config.yaml
experts_per_token: 6
d_shared_expert: 64
moe_layers: [1, 2, 3, 4, 5, 6, 7, 8, 9, 10]
router_score: "softmax"
normalize_top_k: true
routed_scale: 1.0
lr_router: 0.000995
tie_embeddings: false
steps: 4482
Below are experts of layer 3 (counted from 0) of a mixture-of-experts language model. Rows are named router (the router's row for the expert), down (a neuron's output weights, with its number) and show model dimensions 0-127. Each number is 128 + 32 x the weight over its row's rms, rounded and kept within 0 to 255.
After each expert's rows: "raises" lists some tokens whose logits its average output raises strongly, later layers aside. This comes from a sample of Wikipedia text that the model never trained on.

# expert 178
router [ 59  86 107 131 109 132 112 142 171  89 145 156 124 168 142 159  90 144  92 127  97 169 173  77 172  89 153 128 138 171  76 157 114 158  76 110 168 174 156 139 156  82 132 108 139  94 163 118  87 115 155 153  97 169 129  91 162  80 150  88 163 116 137 102 159  67 164 122 147 143 165 121 127  69 144  82 108 146 122 142 168 151 173  70 132 104 131 142 179 145 112  82  85 168 122 119 148 105  84 127  82 108 127  87 142 164 136  66 125 161 176 180 134  80 115 164  86 153 127 156 103 107 165  83  70  99 116 110]
down0 [122 157 199 103 100 119 164 131 174  89 136 176  76 126 130  68 140 100 113  47  92 116 111 118 114  99  94 117 119 189 161 149 124 134 127 139 135 146 133 169 114  66 107 120 133 160 138 143 158 207 172 125 158 137 145  87 175 131 166 123 127 116 120  78  46 132 134 108 118 113 171 165 118  82 110 182 161 136  91 134 151 150 124 169  60 136 121 131 137 135 143  84 179 132 104 124  62 180 138 187 121 163 151 121 119  66 108 160 105 108 158  66 151 132 133 111 118 162 122 113  91 157 138  91 145 190 131 154]
down1 [187  85  79 124 110 121 153 171  96 155 104  79 159 108 152 157 141 180 178  89 148 109  98 164  83 149 136 152 154 139 103 151  98  60 106 122 143  95 168 143 149 103 124 179 125 118 126 110  48 145 162 154  94 124 111  69 120 108  83 129  76  89 137 155 165 104 148 116 133 148 102 142  38 128  36 118 146 137 100 158 138 113 149  71 137 109 143  77 109  96 150  99  93 179 121 152 126 134 152 150  95  66 148  90  82 138 160 121  99 152 135 149  77 145 174 103 167 134 142 164 140 144 156 140 111 104 115 182]
down2 [170 104 110  95 119 125 140 133 181 104 123  77 138  66 114  89 143 114 121 181  95 172 135 122  96 121 151 133 161 125 124 131 146 126 156 123 160 166 158 124  85 153 102  85 180 163 180 109 211  77 121 169 148 108  88  93  91 109  77  93 172 154  95 108 117 135 120  90 149 106 143  99  91 145 146 145 102 136  98 124 147 152 128 110 171 173 106 106 133  87 110 134  83 106 122  97 125 162 127 163 152 184 112 180 179 141 182 123 147 225 136 126 145  90 134  95  86 126 120 133 170 129 125 169 122 239 125  99]
down3 [128 134 126 146  78 166  91  79  95 125 127 123 131 165  93 135 106 110  83  85  57 176 169 125 113 160 120 154 162 176 182 193 145  88 119 125 172 134 134 143 128 111 131 144  53  23  98 138 115 121 105 118 146 167 117  84 184 120 106  86 148 144  70 113 122 112 132 121 160 159 143 104 116 138 122 100 129 146 136 124 141 124 152 143  95  66 166  74 142 162 183 112 104 126  76 133 162 167 152 136  44 174 149 126  71 106 154 119 173 114 114 191 127 138 126 151 100 101 178 152 178 106 122  97 121 132 124 135]
down4 [156 154 149 118  53 161 128 120 130 141 196 144 135 197  93 103  76 171  67 138 121 145 117 118 136 192 146 158 100  96 149  89  86  93 121 151 110 158  90  81 127 114 154 101 181  99  81 157  92 130  79 159 140 125 101 116 106 174 133 144 160 103 109 123 131 123  95  53  98 124 109 173  72 146 121 134 115 148 113 134 168 119 120 141 104 129 137  91  72 150  86 159 150 107 179 131  87 165 182 127 109 109 127 134  84 124 150  90 120 141 178 100  73 163 127 177 153 168 110 112 151 101  53 183 114  71 130 144]
down5 [113 118 116  77 102 129 130 141  89 126 197 218 126 114  99 146  61 169  92 107 112 118 124  96  95 133 100 191 129 128  59 105  91  94 159  80 133 128 152 135 135 104  95 113  82 125 151 132 147 121 164  70  95 130 157 155 111 110 109 102  89 146 165 119 186 183 104 134 103 156 101 149 113 140 134 132 130 165 104  63 154 155  37 106  96  96 123 165 137 130 100 175  75  84 125 179 106 128 168 135 141 181 167 135 102 125 184 161 120 161 146 124 130 119  93 119 107 115 105 141  43 101 151 104  88 148 131 116]
down6 [165 120 119 120 120 153  83  80  83 102 139 151 118  96 132 142 159 125 149 146  99 141 140 152 103 140 126 198 108 165  96 141 128 121 133  99 175 112  94 118 198 181 183 152 140 112 130 125 224 121 143 130  95 130 155 182 127 175 119  73  82  95 117 180 158 126 165 147 140 146  54  51 111 124  86 142  97  74 190 101 148 114 157  96 100 112  93 108 159 110  87 133  95 140 104 100 139 128  78  95 168 130 135 165 106 140  85 110 140  94 109  72 132 159 154 133  96  86 142 112 168 150 163 190 128 104  77 117]
down7 [ 86  99 100 122 113  55 134 125 150 157 136  72 132 125 102  79  94  69 122  99 151  92 126 114 112  62 135 100 118  97  88 194 138  92 146 137 116 133 124 117 157 147 137  89 175 137  98 180 141  86 144  88 110 128 101 148 215 136 115 152  77  66  65 144 162 103 130 146 165 137 171 149 107 159 140 100 132 118  70 126 175 120 121 112  97 164  81 126 186 124 132 129  99 163 140  44 144 118 150  52 123  79 128  90  92 171  94 129 153 166 129 158 130 128 145 153 161 154  98 175 151 153 167 148  97 132 118 146]
raises: ",", " a", "\n", " the", " that", " ("

# expert 117
router [167  86 169 109 112 151  79 124 148  94 169 135 168 137 145 145  92 166 114 174  93 168 102 143 180 169 160  85  95 131 154 170  99 122 146 130 113 169 166 129 137 147  91 139 169  91  81 164 174 167 147 167 124 117  88 103  93  88 176 149 146  86  92  85 167 158  89 110  77 122 169  80  93 117 138 165 131 170  87 116 104 162 130 142 163  82 148 167  92 178 130  83 115 164 169  81 165 145 104 130 153  95  91  99 161 174 137 164 158  85 122  90 169 158  80 175  98  97 133 168 123  85 116 167 112 120 131 110]
down0 [161 125 160 107 166 120 115 163  77 121 120 100 148 100 128 127 125  65 161 145 195 145 139  97  80 120 105  61  59 147 137 140 111 173 111 106 122 109 159 124 140 125  90 151 117 151  81  81  74 140 114  74 120 119 147  97  96 102 121 139 152 146 167 164 108 144 168 172 120 152 116  99 115 159 103 104 120 111  61 113 146 132 145 189 152  81  97 143 145  92 120  93  91 105 100 133 153 171  67 157 110 155 165 144 151  91  95 146 137 182 142 109 119 155 200  97 128 186 103 145 125 106 134 157 213 144  37 109]
down1 [ 72 144  87 114 135 101 128 187 117  87  87 106  73  64  66 168 214 138 152 155 173  86 134 173 121 159 135 143 113  95 108 135 134  91 157 168  95  72 105 128 149 102 147 183 127 126 114 166 158  76  97 102 155 163  87 147 128  82 136 118  71 133 127 211 142  96  99 139 180 116 144 107 141  78 165 154 156 169  79 139 112 155 127 125 156 151 148 120 113 100 135  95 154  99 145 123  81 158 136 124 108 134 171 122 127 135 187  81 163 110 144 122 114 175  80 180 122 117 143 110  93  93 144 188 133 115 120 159]
down2 [113  85 186 109 127 138 131 145  78 127 136 120 129 134 118 132 168 133 138 184 128 137 110 159 108  87 115 156  97  97 100 100 115  69 152 157 105 152 100 103 114 149  51 127  85 152  73 137 106 146 108 151 163  82 112 162 123 150  98 121 159 171  96 125  88 164 122 176 141 166 147 111 125 189 124  75 196 103 138 121 172 124 105 190 208 150 170 112  86 125  98 171 104  81 170 153 178 137 192 152 114 180 147 121  82  99 148 129 172 124  87 173 119 153 157 160 176 101  86 123 134 112 147 186 145 107 156  96]
down3 [124 176 141  71 141 141 150 210 138 155 121 126 163 140  81  86 171 133 106 113 106 157 153  92 124 145 169 158 146 117 110  89 121 181  92 161 143 120 183 103  98 125 114 120  86 160 139 111 114 104 171 158 231  76  93  89  90 100 170 158 160 100 136 153 117 141 144 106 117 123 106 132 156  88 137 109 130 132  92  92 146 178 176 138 111 171  61 135 191  95 137  99  73 156 130 142 114 111 129 158 106 114 131  98 201 101  96 152 128 184 163  89  89 141 149 148 104 120 125 137 165 152  89 108 151 199 168 102]
down4 [ 73 185 115 110 145 181  94 145 164 108 156 148  80 105 106 128 114  99  86 158  67  82 149 125 211 151 163 170 100  61 124 103  68 101 108 118  84 103 171 117 182 108 136 105 112 117 118 111 123 111 124 113 148 113 163 115 198 156 100 127 116  80 127  65 136 141 125 117 125 146  55 128  83  59  99  86 140 184 112 127  96 108 139 162 130 146 162 149 114 109 108 141 161 116 154 123 116 117 128 168  91 106  96 188 158 121 114 158  69 100 116 100 137 120 155  71 150 194 108 118 174 148 126 122 155 162 172 117]
down5 [105 102 134 102 159  93 154 135  97 110 133 143 146 101 135 149 154 200  83 179 123 113 120 127 135 127 157 150 107  71 202 112 136 152 173  94  80  61  82 107 189 109 151  89  93  73  92 128 112 146 152 123 118 122 160 121 134 102 138 113 101  84 137  74 176 207 103 115  98 143 163 126 148 202 118  98 149  89 144 182 109 132 136 175 143  85 152 114 113 122 170 124 158 100 136 148  92  95  51 132 105  83 190  96 136 185 119  97  93 162 123 137  94 135 133 157 135 114 116 147 129 183 128 134 137  68 127  86]
down6 [149  73 125  97 116 142 139  76  87  93 119 151  96 171 156 149  98 134 170  61 116 152 111  86  96  37 157 106  79 181 100  90 119 179 127 106  93 118 155 115 117  95 152  98 124  99 103 130 134 169 191 148 131 172  90 139 123 107 125 119 131 159 157 115  98 114 174 136 122  93 185 144 152 186 190  42 130 115  85 164 143 155 106 135  87 164  80 155 129  95 150 120  62 136 173 193 111 144 169 137 158  93 154 129 118  88 140 100 139 164 181 156 164 118 148 130  90 116 135 136 128 110 120  92 100 150 147 131]
down7 [111 148 110 129  82 118 215 133  92 175 126 116 100 100 131 100  74 100 163  90 100 149 104  90 146 122 135 111 131 182 142 126 114  90 138 144 112 138 164  90 151 158 112 119 112 132 141 176 114 140  99 116 146 187 126 134 170  96  97  37  77 169 208 116 120 150 172 135 106 189  45 127 106 100 125  82 140 142 145  98  85 166 147 177 205  97 171 129 163 147 151 144 158 131 124 143 147 125 117 171 108  97 159 148  99 127 110 126 114  63 210  95  79 150 105 144 113 142 134  91 127  98 148  95 120 135 130 132]
raises: "ouse", "back", "mouth", "aker", "self"

# expert 41
router [160  89 157  96  97 157  85 104 157  91 178 150 171 122 149 131  95 167 111 178  93 155  96 139 172 163 170  81  96 117 151 176  86 134 128 125 113 161 168 112 126 157  91 127 162  88  90 155 167 165 164 164 132 106  88  97  82  93 173 138 149  92 110  87 171 168  84 121  86 129 170  85 100 108 121 163 125 170  95 128  87 161 124 140 175  79 150 179  94 169 126  85 104 165 170  82 166 139  93 124 155 101  97  94 136 167 146 157 168  83 122  91 170 154  87 173  95  96 137 169 112  92 104 168 131 124 116 121]
down0 [173  75 122 208  95  90 147 146 152 140 138 122 139 204 132 128 154 168 131 137 150 152 122 132  66 124  86 140  85 148 107 141 106  90 150 119 123  91 109 143 156  79 106 127 131 110 164 157  84 219 164 108  92 140  93 119 178 158 143 161  82  91 169 143 144 116 138 158 110 137 174 130  61  99 172 117 123 129 113 127 136 116  67 117 125 126 128 114 140 143 143 142 116  98  93 173 186 135 103  80 133 152  78 170 146  89  37 124 164 182 160 135 102 141 110 123 142 146 146  77  92  99 118 122  91 199  99 100]
down1 [138 112 156  99 190 129 129  44 118 137 101 145 150 129 113 124 102 139 112 118  99 130  96  85  85 107 168 103 150 108  74 125 123 103 132 148 106 129  84 120 121 134 137 162 104 150 120  67 147 142  91 139 143  91 124  86  93  97 123 192 113 138 177 103 131 122 178 128  90 104 118 122 161 148 108 171 166 211 121  86 158  99 162  97 158 102 126  82 120 135 194 162 103 139 106 112 126 176 208 119 164 141 136 211 163 107 126 169 152 176 153  81 170  98 124 135 164 176 147 138 146 114 108 216 165  96 103 109]
down2 [129 166  79  65 102 150  93 169 109 181 140  93 243 110 142 140 173 168 137 133 101 163 130  95 137 153 143 138  98 164  81 120 144 158 162  93 123 118  99 119 130 217 165  91  93 154 128 141 107  59 135 145 125 108 107 132  62  78  99 190 163 119  56 139 143 159 127 141 127 120 130 121 137 133 148 134 157 120 138  82 123 133 172 103 136 151 176  89 152 125 152 123 170 104  47  98  83 144  76 129  98 138 169 130 134 111 109 130 170 127 134 147 173  88 110 109  93 170  96 127  76 130 118 142 138 156 102 134]
down3 [140 171  78  66 124 132 177 127 165 136 157 117 148  76 188 104  96  89  97 121 132 142 118 121 125 129 133 177 101 176 144 101 148 126  71 133 101 199 164 103  93 142  84  92 128 122 128 166  68 108 126 161  97 137 143 129 133 125 110 130 169 126 148 166 139 104 168  96 144  86 105 125 143  85 142 118 153 166 159 103  91 134 147 101 120 163 180 170  97 120 114  59 103 136  91  44 182 107  89 130 122 101 151  53 197 209 106 130 105 140 107 147  92 131 118  73 153 115 126 133 153 174  93 169 145 159 146 131]
down4 [106 125 164 127 106 175 145 122  74 129 140 129 163 154 154 148 142  56 199 161 155 129 144 145 146 167 150 106 236 105  95 138 131 164  99 141  65 164 130 154 140 125 118  86 146 120 115 125 144 135 117 133 124 180 121 137  78 164  89 115 110  67 114 160  82 177 113 118 131 129 132  79 107  36 140 162 176 179 167 140 167 167 155  94 126 168 134 118 172 162  84 118 101 104 175 142  92 125 136 156 154 170 110 151 166 173 190 114 121  87 133 163 106 130  66 152 148  83 138 126  80 117 125 109 135 136 119 110]
down5 [109 131 154 121 145 128  70 123 112 133 130 135 141 117 159 112 120 182 137 159 102  51 144 131 168 138  87  97  98  99 112  87 139 116 173 158 109 137  79 148  82 158  99 147  91  98 115 149 136 153  84 186 123  53 129 100 168 114  86 164 106 170 154 100 123 109  99  88 131 166 110 172 124 109 102 129 159 145 146 127  95  88 102 136 158 117 122  92 159  91 155 164 177 161 136 141  40 100 215 123 113 169  68  91 131 162 126 129 139 120 110 115 180 168 120  91 162 151  74 152  50  75 129 137 138 101 155 172]
down6 [118 153 154 133 180 173 129 105 120 156 127  54  95  89 158 109 181 112 112  81 119 164 133 118  65 116 141 104 116 119 137 184 171 127  81 159 177 103 177  94 192 159  98 154 151 131 154 114 113 132 132  80 114 137  76 108 105 114 108 194 179 150 133 109 184 129 137 102 112 167 126 106 135 167 157 140  90 116 125 139 156 109 158 135 172 180 132 109 158 111 153 161 126  98  58  97 154 126 164  64 147 129  87 154 127  79 113 139  79 123  98 160  77 165 108 145 193 112 218 144 135 122 138 152 130 180 128 146]
down7 [141 118 116  89 168  95  83 117  88 160 156 114 128 143  63 120 156  78 129  78  92 139 151  91 151 112  50 149 193  79 143 152 144 231 172 117 139 122 132 129 120 188  90 107 129 143  91  91  82  72 138 114 162 105 138 110 148 112  98 187 127 119 176 111 172 130 123 124 171 157 109 140 146  96 119  84 110 113  65 120 123 164  93 102 145 147  69 129 126 158 195 134 190 113 141  85 127 140 131 156 133 141 109 122 171 100 140 100 139 131 119 154  88 166  96 174 154 158 127 147  94 143 106  89 164 113  60 137]
raises: "ific", "iven", "imens", "hyth"

# expert 27
router [161 163 138 146  96 143 126 187 104 105 165 184  90 108 179  63 139  93 134 131 164 131 103  94 123 152 156 129 103 196  95  85 176 178  89  66 119  86 119 120 126 167 103 164 141 127 107 159 139 188 128 127  90  93  94 169 148 122 147 117 110 109 100 153 142  99 173  97 140 146  70 122 166 120  87 156 153 137  96 182 118  67 165 159 129 197 174 158 108 127  87 143  89  82 139 151 133  92 119 111 159 131 106  92 189 130  65 112 160 162  96  94 166 136 125 117 129 145  79 110 107 155 107 173 100 180 110 134]
down0 [115  93 139 137 134 175 109 165 133  91 125 121 173 129 116  98 130  91 123 131  94  96  86  71 152  93 104 148 150 158 134 161  97 100 112  99 136  93 122 133 104 200  88 187  98 163 152  94 149 119 172 136 144 142  34 101 128  77  83 124  99  94  85 128 151 121 156 152 132 144  82 124 115 116  53 161  74  96 143 162 162  96 166 108  85 167 109 143 129 153 104  84 189 173 157  56 178 115 112  89 129 134  87 201 134 125 146  87 143 131 120 138 149 152  90 123 206 109 132 163 157 134 114 119 149  85 136 120]
down1 [143 150 160 123 179 145 101  83 128 138  88  93 160 133 127 205 119 132 131  97 122 109 125 116 122 173 142 107 178 105 132 153 172 124 150 139 136 155  93 121 138 118 159  84  99 150 124 141  62 126 105  48  77 115 188 121 116 111 186 143 141 141 157 127 153 122 140 147 192 160 111 143 143 142  39 116 108 164 130 182  79 134 112 109 206  74 145 174  77 124 193 129 143 131 146  84 139 154 129 104 103  84  68  98  97 123 172 136 122  89 141 117 122 122 115 128 113  95  53 148 114 146  84 191 150  77 119 132]
down2 [192  98 113 133 112 111  82 122 160 120 132 142 143 152  85  62 116 132  90 112  83 154 105 127  81 157 138 114 160 143 137  61 102 105 209 123 120 132 175  95 151 155 165 144 134 138 109 115 205 130 139  91 112 169 131 101 131  88 117  90 137  73 142  88 126 119  92  84  99 133 114  89 163 100 143 166 161 142  80 161 142 134 124  92 106  68  75 175 142 133  96  96  81 114 176  81  66  93 104  73 138 158  89 151  98 133 205 152 101 140 141 117 193 135 139 123 160 157 129  94 135  79 122 146 158  79 136 113]
down3 [107 165 113  64 188 113 118 161 110 155 112 137 136 161 141 170 146 151  91  93 143 163 185 142 147  91 209 124 116 135  78 165  75 179 139 119 170  57 133 130 125 114 186 140  93 138  85 145  88 129 146 135 153  60 146 105 111  98 138 115 228 127 173 114 112  94 151 124 131 125 167  96  68 119 144 109 118 106 127 121 139 180 139  76  97 107 103 119 118 127  96  94 150 185 132 124 155 151 105 134 129  60 161 172 100  93 147 104 119 113  96 143 125 138 171 174 117 121 153 115 121 149 154 134 100 110 118 221]
down4 [149  92  91 108  90 122 141 160  53 158 159 155 124  96 177 107 112 168 127 107 192 173 164 160 132 153 101 101 134 181 109 105 156 126 153 138 158 172 149 147 110 127 123 114 112 115 109 154  46 112 218  93 126 102 139 125 126 177 102 156 136 130 142  65 154 129 107  91  97 158  98 145  90 190 148 122 162  81 124 139  68 113 153 123 191  91 134  91 186 114 135  89 181 120 105 124 130 128 104 138 136 122 183  86 115 136 110 149 183  84  73 154  80 122 155  92 120  99 134 102  96 134 179 155 137 147  82  94]
down5 [112 157 123 171 114 122 112 155 125  80 148 156 179 206 168 157 119 111 127 126 139 141 140 119 125 117 137 146 150 166 161 111 112 120  67 138 114 132 106 151 109 143 131  54  85 125 133 172 165 145 128  88 152 118 159  73 167 149 145 165 101  85 153  96 107 126 111 145 109  57 126  66 124 120 116 131 213 101 169 149 177 141 165 122 162 128  93 143 161 173 136 114 115 102 125 167 110 146 148 158 133 149 125 128  79 173 169 164 131  70 128 123 117 149  87 102 122 106  84 107  89 231  82  58 156  91 187 137]
down6 [182 116  95 140 198  66 146 165 115 133 195 135 160 151  75 170 127 104 140  84 143 146 219  99 122  41  67 144 119  90 140 148 103  56 136 118 123  83 137  63  88 111 140  94 120 105 162  82 142  74 138 118 142 170 160 119 129 151 115  99 147 140 189  69 142 147 111 115 148 173 131 123 120 156 170 116 147 151 107 133 163  96 163  87 160 121 114 120 142 136  93 130 174 177  82 134  74 112 160 148 153 121  68 110 135 135 184 142 134 116 138 111 130 103 136 150 126 152 101 137 109 168 155 134  95 104 137  83]
down7 [134 125 164 151 129 141 157 130 144 105  65  92 166 130 130 157 106 171  84  76 113 110 128 116  94 183  77 139 114 191 117  51  90 149 110 160 150 134 123  94 205 192 128 155 107 142 134 127 154  62  94 144 126 116 130  93 120 155 141 199  94 164 131 145 138 100 121 151 117 121  83  75 154  98 153  77 144  88 200 143  75 135 190 161 143 152  75 104 100 140  92  93 122 116  94 150 127 126 136  82 106 118 126  86  99 125  64  95 153 107 152 206 158 152 138 109 172 111 113 167 113 115 156 107 138 128 112 151]
raises: "ar", "d", "-", "com"

# expert 31
router [ 78  77 185 150 155 132 169 152 153 140 167  95 145 194 138  64  92 138 173 113  76  95 108 147 110 148 179 111 100 194  81  95 101 122 138  74 128 144 157  91 106  87 113 193 150 141 106 145 155 148 171 147  96 129 126  85 116  87 102 156  84 109 114 108 138 129  74 150 105 108 100 118 131 140 115 154 107 144 129 128  89  55  91  96 140 153 122 153 102  44 139 151 127 164 106 136 112 105 130  82 148 129 138 172 116 152  76 187 170 106 133  93 120  80 142 104 159 169 118 129 139 147 141 166 167 188 166 171]
down0 [ 83  57 106 158 127 151 125  95 120 145 124 168 172  96 119 133  94  41 113 135  60 100 103  93 127 130 114 157  93 109 119 155 129 103 143 131 125 157 100 132  97 176 132  84 120 142 150 152 154 118 173 137 176  46 152 126 112 131 124  88 173 133 145 115 117  99  78 123 154  83  77 117 114  96 172 139 135 107 122 144  93 116  48 148 135 142 127 105 107 112 167 189 135  95  97 129 172 171 180 171  25 169 136 104  63 115 120 139 146 154 165 113 143 185  92 164 125 143 128 132 176 101 139 137 151  92 105 120]
down1 [116 106  99 169 133 131 119 121 144 155 168  85 126 166 107 162 125 111  80 158  92 144 100  89  45 120 124 110  85 119 128 118 152 118 107 172 123 118 130 105 124 128 203 102 120 102 103 120 168 182 123 139 181 165 185 114 136  95 180 106  95 144 136 117 123 178  93 184 157 117 121 105  93 163 133 127 163 150  66 142 113 163 132 163 120 177 154 123 214 128 152 129 187 114 100 131 158 193  10 109 132 140 111 158 178  77 130 137 154 162 120 160 120 113 133 122 101 155 187 112 119 169 162 118 154 143 127 152]
down2 [128 151 118  87 113 166  90 134  51 125 137 154 128 144 116  93 105 151 126 155 184  92 125  99 134 130  77  92 183 121  87 122 162 122  77 112 106 104 124 145  93 105  95 165  74 138 118 125 118 187 103 172 120 185 121 225 104 121 111  96 117 163 143 118  93 113 108  92 123 135 131 147 148 112 128  39 100  94 129 161 118 162 133  84  84 159  93  63 180 125 160 115 134 134 129 163 100 129 102 144 160  97 129 170 114 125 191 103 117 194  96 110  96 182 163 132 105 167 138 106 169  98 144 101 146  67 152 172]
down3 [161 126 168 175 152 112 152 121 124 156 164 153 128 103 181 150  98 168 207 149 120 108 137 162 125 163 146  89 154 121 171 185 130 144 152 123 144 128 106 147  70 153 172 167 154  71  57 137 138  86 137 135 101 115 134 122 107 135 149  95  88 151 176 106  67  76 116 152 165 143 102 134 147  87 156 156 125  86 113 134 133 161 137  84 132 177 157 118 110 167 128 153 150  86 162 140 133  59 110  88 118 123  71 104  44 114  98 186 100  61 140 118 149 140 178 147 149  97 149 139 142 170 104 108 132 125 195  87]
down4 [107 173 156 148 118 118 136 164 115 132 139 163 102 134 116 133 109 131 131 119 134  45 171 106  95 127 120 116 187 129 139 156 149  46 103 134 116 148 125 118 133 101 145 138 113 135 136 142 152 108 136 108 108 169 178 143 169 147 127 136 124 110  89 148  43 134  86  64 100 137 118 120 156 140 160 149 148 107  86 165 144 217  96 186 119  86 177 120 105 145 142  75 134 159 108 135 102 119 144  79  51 146  93 145 163 129 126 126 101 104 198 169 165 113 186 119 141  77  76 155 105 179 181 115 122 153  77  69]
down5 [162  99 132 123 164 158 179 150 129  72 176 140 173  87  99 104 152 146 130  64 165  59 121 169 123 172 131  87 112  98 153 113 113 183 103 119 152 147 154 124 128 103 168 111  98 140  91  92 133 100 124 100 161 128  68 110 202 139 137 142 134 119 116 109 144 108 101 160 100 108 172 145 118 111 153 138  80 188 123 187 117 109 107 139 122  96 126 169 125 135 125 100 160  64 150 116  75 154 153 163 130 158  91 114 124 148 145 156 204 206 143 152  88 149 116 178 160  38 118 150 103  90 148 134 141 102 172 160]
down6 [127 104 176 131 153 184 183 173 151 139  91  84 139 183 173 200 163 106 102  87 147 126  83 128  76 175  96 134 133 178 112 111  81 133 128 205  25 129 139 118 164 118 122 108 119 156 137 104 121 159 133 162 105 159  81 132 125 155 115 196 161 115 132 105 111 145 116 115  98 155 129 150 126 138 140  81 126  70 164 127 185 175 136 145  86 121 164  73 166 125 107 124 171 126  95 136 124  86 138 110  79 101 127 113 105  83  79 161 194 113 140 140 119 140 142  83 144 128 110 151 168 135 168 102 171 108 108 106]
down7 [105  89 142  49  98  78 199 167 205 106 138 129  57 125 102 158 132 136 123 176 137 152 152 162 160  82 165 104 124  78 183 165 153  92 116 145 162 115 143 182 100 120 141 106 108  95 149 149 107  97 138  79 153 180 141  94  63 115 108 125 117 138 134 103  77 129 185  93 124 115 162 175 123 121 140 168 198 144 136 141 137 113 117 159 123 111 126  81 132  88 119 153 117 140  75 130  64 155 151 181 118 168 151 157 105 173 108 140 107 111  87 132 143 117 118  81 131 108 126 155 151 159 175 124 168 178 165 160]
raises: "al", "es", "-", "it", "ad", "op"

# expert 118
router [144  65 156 140  92 130 141 150  68 175 104 174 135 128 157  88 136 128  90  99 121 143 168  94 138 144 143 114 125 172 111  86 186  95 110 111  95 131 142 120 121 127  98 140 111 106  63 147 163 200 111 142 113 108 129 111 122 139  92 154 101 150 101 138 155  85 126  93  91  94  75 131 143  83 183 128  43 136 128 116 150 120 150 120 136 192 111 133 109  93  82 164 122 134  79 126  46 150 170  82 167 135 137 151 183 142 102 171 179 191 128 100 133  89  88 134 130 182  91 100 183 103 101 164 161 144 148 163]
down0 [142 126  91 160 119 113 124  70 136  99 161  38 123 141 125 165 128 177 154 177  79 123  78 114 197  72 128 166 173 137 105 116 118 121 144 163 153 189 167  69 116 136 130 125 109  95 219 170 146 120 128 129 134 179  97 109 131  91 145  92 124 124 100 125 140 124 164 121 140  91 103 150 156 106 143 157 121 160 132 103 168  31 148  64 167 179 105 169 155  78 129 104 127 117 128 168 111 178 132 134 143 179 119 130 177 138 147 114  88 101 143 113 139 128  87 149 101 145 154 201 132 181 111 142 118 142 136 127]
down1 [150 160 131  84  45 138 167  75  99 111 191 146 119 126 114 126 106 112 106 161 134 153 127  80 155 171 113 151 150 151 100 122 153  95 156 177  92 118  99  60  86 104 120 129 131 112  87 106  96 188 121 137 117  88 140 154  95 174  95 102 159  51 157 107 212 116 126 166 113 165  92 150 124 138  64 102 100  80 139 127  96 159 162 127  88  70  86 113 109 137 142 156 147 149 129 136  90 112 181 114 114 133 134 103 121  80 136 151 183 153  81 201 129  97 154 146 148 128 154 115 141 137 163 116 107 148  55 136]
down2 [ 86 138 135 149 102 126 142 182 182  81 151  93 148 115  97 154  93 114 151  83 124  91 170  65 162 108 144 152 143 114 136 158 171 184 150 118 126 101 138 153 141 103 157 100 107 150  99 151  63  59  81 120 168 136 140 115 137 129 155 110 197 127 138 153 161 157 155 118 135 121 112 152 124 145  69 168 139 125 108 169 185 133 100  96 166 113 158  94 124 179 101 116 130 123 148 113 131 157 101 148 121 108 110 170  62  68 120 147 115 145 104 150  95 174 121 180 115  75  61 138 136 194 137  40  83 140 155 171]
down3 [116  99  96 104 131  43 143 163 147  94 134 226 142 102 150 135 132 153 118 102 150 144 158  75 187 134 150 142 125 140 137 116 149 162 197  93  82 106  91 132 127 159 116 140  91 106 108  89 142 144 194 139 113  91 163 160 139 191  95 188 162  92 147  90 166 124 189  85 112 143  83 170 152 110 148 129  92 145 122 155 161 135 141 185 155 160 126 134 125 113 137 110 110 118 103  90 123 136 101 102 122 140 165 131 129 195 119 158 135 135  80  37 132 131  90 116  93 162  68 163 174 131 117 163 156 176 132 136]
down4 [134 116 131 109 102 191 104 148  62 116 153 140 181 131 188  37  98 104 107 149 154 109  80 188 134 118 151 150 111 135  91  83 150  92 105 103 103 104 132 144 109 122 117 116 144  67 120 155 177 130  91 141  82 118 145 116 150 167 141 123  83  63  81 192 181 125 202 108  98  74 113 110 115 132 218 107 112 147 114  69 142 123  93 117 171 178 140 131 106 133 142  95 136 161 123 161 116 114 157 133 102 132 122 119  81  94  85 121 112 106 126  76 176  97 174 135 124 130 190 138 142 131 146 157 103 113 127 161]
down5 [111 112 132  91  92 131 177 136  81 118 144 116 108 152 121  56 122 160  86  70 150 122 192  96 156 129 129 146 142 152 138  85 137  89 148 100 142  96 166 184 148 115 163 107  70 138  71 123  56 131 135 177 144 124 145 124  97 195 187 138 177 115  85 182 132 175 168  96  94 106 129 114 134 183 162 160 103 126 118 103 133 134 149  60 154  90 108 172 186 100 140 103 129 147 126  98  67 121 120  92 126  45 125 106 152 177  92 140 112  89 143 127 120 116  98  80 129 165 138 168 143 141 153 150 161 104 150 145]
down6 [124 157 157 174  87 126 167 171 146 176 118 119 106 127 147  83 169 164 128  69 159 111 142 125 147 136  87 122 144  94 171 118 132 126 199  55  94 145 138 137 110 118 133 171 188  75 140 152  96 133 137 149 157 166 106 171 194 170 112 115 129 158  83 114 154 125 111  83 118 144 109 194 186 151  88 175 106 114 114  85 134 135 128  66  43 106 121 125 133  65 123 177  75  98 164 149 127 171 126 170 102 149 137 159 184 133 132 148 114 176 118 138 124 128  70 161 110 160 164 133  84 109 109 136 108 116 146 160]
down7 [184 143 156 129  81  78 132 125 139 131 164 163 122 103 123 112 199 155 109 157 145 134 135 168 142 111  78 150 151 111 128 150 188  97 135 189  81 135 124  97 104 101 110  84 154 139 111 149 155 135 127 154 157 162 128 152 120 119 162 165  87 169 117 108 163 104 107 137  83 107  96  91 162 104 137  81 101 165 126 127 116 127 127  85 121 156 123 157  79 118 111 142 112 155  77 160  52 157 145  30 157  78 152 103  86 138 134 192 163 157 144 132 116  72 158 140 184 157 104 103 160  93 138  77 175  86  61 155]
raises: "al", "il", "id", "ality"